Weights of a small mixture-of-experts language model, trained from scratch on English Wikipedia: 4 picks a token.
Below are experts of layer 7 (counted from 0) of a mixture-of-experts language model. Rows are named router (the router's row for the expert), up (a neuron's input weights, with its number), down (a neuron's output weights, with its number) and show model dimensions 0-255. Each number is 128 + 32 x the weight over its row's rms, rounded and kept within 0 to 255. Numbers have three digits each.
Before each expert's rows: a language model's description of what the expert responds to; "comes before" lists some tokens at least twice as common just after its tokens as in all text. This comes from a sample of Wikipedia text that the model never trained on. Tokens count by the router's weight.

# expert 58
Description: Single digits and numbers in tables, scores, dates and chemical identifiers, plus quantity words like full, long, maximum, months.
comes before: "–", " | ", ".", " |", ",", "; "
router:150082182098102074096103068148173103112166132172194157111104099119141099135155130133164104140134149117174113062167140101050104152126145134146100147122175151115175137120124157125150141171129106097108123154160106141135141171156073138148100145096098095149105153148149112159114109146085133176165092107150072049165141147114080103161099056131123128099093067096144111147125130104161103108134066113103125144067143037122114111108098151198209156136124137115089120187086154076119119113120168177136161115144087090108118122113094104156136143221122109146104128059117114107100076179172115164151123118160192117109044106136139062090111104161143082101149116087115063142175104111172112148124145147084147094078154113122135186137114188136132095145116114137136075142180144126125085107123103
up0:184121135130136090151202205150164123167125121122122137088113156143092070137130123147128146145131116081173145144147103121038158100123121068126114088126138100114152061053140124161178167129168086143122093192084150106110075095119142156136094168155139160128069127104072135156167065149090140145122124129121128109167165101104139116188153093128128106118186125145147191112120105209112147112150095078108098122122077083074107118071099177175127123102123201129130147103129141079118094148144124136112133140133117132101139126119156069088139074172073173101150150060153082168137135061130140169038124149129121096076081139127140096062149080168116177141159166095103078079156195166147144126111094131113070103117113079129102127095155119136097134121115104144151120153138148102150149097153135
down0:182164167128126122116146121068172138132177104225076108159057147112115100081193103117138116107104126107098083144126112131074092091063091156108137127157107153154131153169152127140110142091135084139094084157094115151149209086102121084106102122101096109105117132159125100225166133147119107118144142104109085146111162183169139129066140171120077120123139131148066125157133131045164130108067173131185120126131141157114122097117110123142121086114088170080117102121110185135146151111184164192134137114144159131148112086139185142110156135161131071119093121109126126107167122144147124122149066124107106142142091162113081038159130180087118104117124099137113165121119070172131086156128107155155088146129176129168101152079135197090129130165094186113107116097101091107130185097052165
up1:155168145105076063106154151099139108113121147141152118158146152122120122132147105215123152150144150137172102135180116096083129116149107118123108136130108136146099116081135138156093156145149092171142134116174114128141094176107141109095169122088125106115133142112162069144145171178125098109117163156098174125113179130105173156085117123149119177174158108146153117135119107119159104149107107111150113151100130113120129119164131130143151114170118176182057176181175135132101146090135165150168047152078128133157133132065137133215127020206079154185098079138094116095132123088122107116089179165106125077026088136100134068048143142114125121139142175086093148120145121106096136120072131154110196167076118124144135132150136187152072121106111066070107082088103149192167106143122102
down1:105181138153110187105206150155093086084085047121124167115105134168117136151131131179150094129144173112130142155142100114191091126141139113082090096180172133098141084130137134052144065105159130109088133114134105148179098140142111134130125111121143061124158171213189143116148110138115127167102131085155129154081126091095184183170138156137158073132122140158143159101130174131132103106154104114085155115121081087130130121125107106127151160170136110085056146130125138144172173173134156057139100097157121159158117140145139082151188064137122105124157110147163132156084168133116161186175131103209181104116097128127119082070116179138102112150090111105122178103111132153146109139178104113074079219113167103112133224129092136093159115117129068129113178147150108120162122116126112
up2:134137170099153105123163111147129144194156158160156139114148185141121078107167138124202038125091135103099173062199112133137204150118160152143124135087096145155133136171150125145123177179115094123115088122121135120134114016077098069212100151131122163178170176145187090113152080111228150125083112104133114130117126146154117137115125165113107092110107132155083136074128116122102157117121170142090132119108114134150097101142108086160136176097097101125100085201129141104092085159123086121165162139144122157162176100121135126121138165161179160093144122140105095128126120093144116142151102142136084092115107158165098093150103097146152119105126189105130133113211106124162099126145129100124137136103039111089131136126125160111013166159103127144153125145143090109088066133077123
down2:165122164128129102156127099151162115093180072172096113137160094084089150139165166155120157121154127111112192143121117139132110173164099110165131127111137107117099101139168166090136112120176122142130163135152140084117113144084167165123125102141125096134127153147135166113117100132114096114175140135147116200120120131105086087191130128109086137106114086083156127153178188111131094127169121151103093089123090122115102133115143128158133133087179115085081110134191096093140090202116106114129121102125163183096115158183178111177087102141151088129207142128099106140161173159090132117143065105140125120129048103168061175097103144138145155172099135139091038148228140120191144085188080177107115098141087177139137128100094185064072132069104160100119144130172146143137066080181090

# expert 31
Description: First digit of four-digit years and other numbers, after colons, commas or pipes, such as Born: 1708, Launched: 1904, 2016-04-29.
comes before: ".", " | ", "–", "011", "013", "015"
router:154082150080134135114108073147155084094170160116144155104099119092126055078075146134117149119075175154147117053095117099123116148135132182115085101124112136195161112111116109143164167161139177122066110128137099114123131193081103076110082093092090101191178054145181147119096149184131146164096151113157094093125130145095209129143158172130083076151103122075158186110152187105138112120105174129117072118097117108199104146158110129130125101106093108118124111129178080097088166133153124127092130055177099178142158156159146100156156126168093146161192120143104125140124125134169106099120100091159162167111116083125108113121166080173146048141189129154104112132145126087161102156206103174160158095155112139142134081142083095152093150096162134122152143138155128116147088119139169
up0:117106118107201142173155093118160162128143145079117128143116100147094123090075097098157099123140139168126097136112111091155188075115135174136132159168149154096096143155151109133148057109131183114140117116177132096120085184132076135102098141172105098101163141059212137161121149126179147115098038098157138135101206172064180127169129124176189204143162155095112156126155140142127146136184100161104165120110125107165176129153102135142158128152130149098135190132147091132153146161124154135126113156106117100115118135110079121084188189126078135074172106082091129169112096071085176047129127101128162144149125128111118155100149129151159140158200103111184150091135120120192138100167141108096125145195145128108152126140120066113056113160141149091103140102184147105131157145086084
down0:111145108153131152118138149151147158101131146127113097124123132153135165169168114210122141137119129134150204175144160122098213157131114100106120128218117195114123142134128180147169160117105105096104134147062091164128148109184118152130115085118131170098135093134134092123162149132139098128221133175107155118134159122092136099140116122093126142144122116147109114141092161123089123156152119108161106142137081180164126124102153212136184122131145110143169189121187084098162140201095149094123164114127068107127169156196151121086070059115147123171139118164159162071122184058089132142119131159225134115158056124098123123122088103099141127180070099172151138121159152107170124125194171149115088120176132195166079125150169159129127184060110120173127121144129109150154116113141160
up1:159114124147104119131109118082138094150123144129120109131168122091151124082118120152100111161091166172138082176096079129159174163143102116108157149193111183109151135148078154122118102106142082164097147114113159146115131164035119102150180091101105075134085137127179149128101104120126137179133155087089067112102180142176113073138096145075132158152084160149089128163154131140086161102153097171121139138130103091152138124230126108145132103135088116077065121145127124121103178153204111065147082102114177094137189087122133141094208130147129161056137173185159110081112200147120143102150124154124099078092123205118129159134129154145176132111175121125137132146106148131056123136116133181071093116115123137188123092122125142120132140143097106162115119053155080065120131117050096
down1:151170095091114137073076145127093099096049079122102107148082129193108044149056154109172042151145168086143103153157151090081121168165101090084130099136069076040163132159113172163160154160132153165116161143127193122137099102125120136111115082100096139174127066148142130162084139119125141101114102081130206121126154093190163191082168164111137094130119130086142158133140109135145154143122068131156137114159121099119108076149130125179062111152092143130149152125123151138146117105129096175088124064100137071138157093100149092129216108146135162166093100131126122167155072075133110075141132161162108150111155075133130156191121116099120101119118180118128121109118136115115113150094109184123181076151121130130108133156166161135110141122123170135078091081099161144137156128157156
up2:140080188110115158167088210096146103152139167086087103117073089177067166133100122209143148115118103140091109107161136119137124050124129159153158142164113149141099131129133139093153169158118071140125199116146152072101116162141110115156101103204137119123182119087075125135116130148185127160093073167176089081176138180122155093128180092140142086144129135127123151103105149161071159077158141146105085089120121124130103082128146170139135126130116116106128115163155147106104092123183116111075091066140127072177093119143083149075098098119118155121150107092179165217169121118139111083118116103148126088110157176131136116119101091042114073121168103121144138121138144117151072112092147131063141104140091155142120115139130104188136141134135222146201103168113147184124122144085138
down2:157131130122194154107131128125126160132137129140152157106096146082130124112137125083100171096140109120163142147026149119093156201138134125163161136026121128124237119125101133132163091159109111092136038132100119151148140099093120145115087102169117130119145134214129135134118119189161107098091153133093177163051121135128165132127151110111110159093118127143161094179205134109124126166159181120211114184156132100185121099157108131104132145107156165132115169145128099139120131134098068132115133115088105174145203118167119164149160183089129100117180153165111130119083186121141147127072172114142059120096124128159089124133167114222173157068066175094088148081122164128182106094148113102162101103117151112145153129104143161106087149105121143117077158118133131131168151140135148

# expert 41
Description: Numerals and number words in running text, tables and scores, such as 2, 13, two, several, 37–22.
comes before: ", ", ".", " | ", "–", "th", ":"
router:159051088071146127070107116121121094095163153148164075194121087104170134071143096095094131197104181095166105133155147167129148137091129092135093053093115142139132139153111130175117187120166116128146106103159147187134118161167179159100125158124098087148084146123143177106142150069097151185138107092181098077145177156053114099167165120150090109132115085153080132101110136136166092144125076099116077123144100116158087118100134113177157142121100111110137146135108169064130094101149122098082183137115113136117201180155137142125126128167103114089105122110152122132127098152106137184158057184137206160106128121134117083175145140114063095119185087186155113166145091161161108128174137118137164064113098128142178159161083081184157124135179174127149147157142154114154133104126122
up0:087086122118140132108146103167068128173092137111122095162076102112167157097099206139104126149106181117093145094184071144092149159198118113124096085099130115092140081171139132135155133100135127090070106101113194114131101124056130170154111148140107128139171189132134075076105133105108091171154140158100119097131123133108115072122061097103140147118116133065085147147145051126116160160148142167089110103101091131166160133128122180118126137114152091085158160130129177108114121072135169093100117097095130114094197080062107130108113125161123091137179167182107134043143092172051102090108119098138182168092129136109096106138060136138155084133141119160134140120155096125130144139089184133132166098105126114180136157120155156075158141060126058162181083180148100140173138093150154
down0:103150093045143169128100073145081112136086115083193123160118143089120128117116123110111123148119144091084113065124078116067117144139154121158083113086133164160101169105090131097121146078104114105122133129126099162112107141067114150089120162145114156160079101099147157059165128110114126173091207125130129118124063090132112166193077106086117131080138151113122188127162114185102171155151149123103100112086100061081156154157132159106111091142164119138100116107078169121117092150127190070048085106115129113098166180141118133175157147200120116097167107113107190148138111133083152134211126118101173119096091122138173161095045109105125113199105177123149156174150132076129142130119084126102133095145138148182164139150110142096093091172147164173104172125150124153116101173164106
up1:136187154162104195113167113041170129074156167110092159132087180052110165136132102116149181138086076131144120159178108105164102098180133144075164143169164129167147092088135157174109146217206126150141127119188132093131150131145113090141184142126106101178144147089157146109152124162139138130164174127111112116117087143036167124166113133153173121161113105099131125154077173099132188056168087173168136133136169137112175130161130091122113076145144130121097100095119115091115169195175188160133130093118097136139127154150141136161129203110147158176147135113090081096090117136193120128177114128107089106150080118113105164123200108130190112125154103141156119163162093078144068186136107138151101136152152114132147162149163126126141120112105076148142180128151144102125113129143153
down1:082129082099099091157087180115130154126152153122133140104144200135135177144075107167122130136205102139140173147170126144111160137140073142171183094080142112176165115153142149150126100143087117149119138157146119094095105119070088119222162153140149080145159136162161138124123101135098105050131160182125096171175084142121139158096141099140163078089101138039088224130161140137163084121074133107115130140118089115105181127181180064116166153145076118144128096098103092113121100155087134094145135166137135091197107131166115106103167129155133108075106083128166122095219132176093124096117150118133137097103116136100098136097091111117097123161086148120125182146054140135142018140158113113122100142175158140149129131121130104084130175094159082175129128099116131138120125093092134
up2:132055179178144120158078180137102097134156154144137125125137113120156118122209085175082167073159124112139126116167139098143081118122174160162200058116152083130121098156142155108090162110120099163124126097101098129144138169064143158149103161139164155135108135144138093049152173095155100126078137125100152122187178188173129166081133108101146165126074141142068104152127116147085163107060129141105095119160094145128077106125124099117117075142114142191142097138109087121176132142096142069097098105152081118111140136124159177135139146119123193124094115176090115148138160147078180148129098152124203187148116102155105135198111099092050200131143144050158155126071175125139141135152142127118131094180134117142137114107167176155110122166132154093110107164088122156137123200159151
down2:183161131093120058088168139145159121092157162128094145116106125122167137093119142215153162125143116139207136107108105096136096131198109122157084118147106120093179151168104104104133126076107083052147168102137147083133091135156141117113073102156173125096138137090093141152186147101117072127103097077123176140166083135135086117066140165126111120085137122149144140117102112106089084116115154171071129129212088137084137147103136119146108119129082142159153095110146103174154147142109135199152166150087110165103109193190091139097132122134106122095172084111174127085145123034108105218091117127114129143119118213139099121144122151138127129121102075116104134136127155036079206147082152112097102142088177138162113118153110172141091140136136135067101155134159121167107096110088125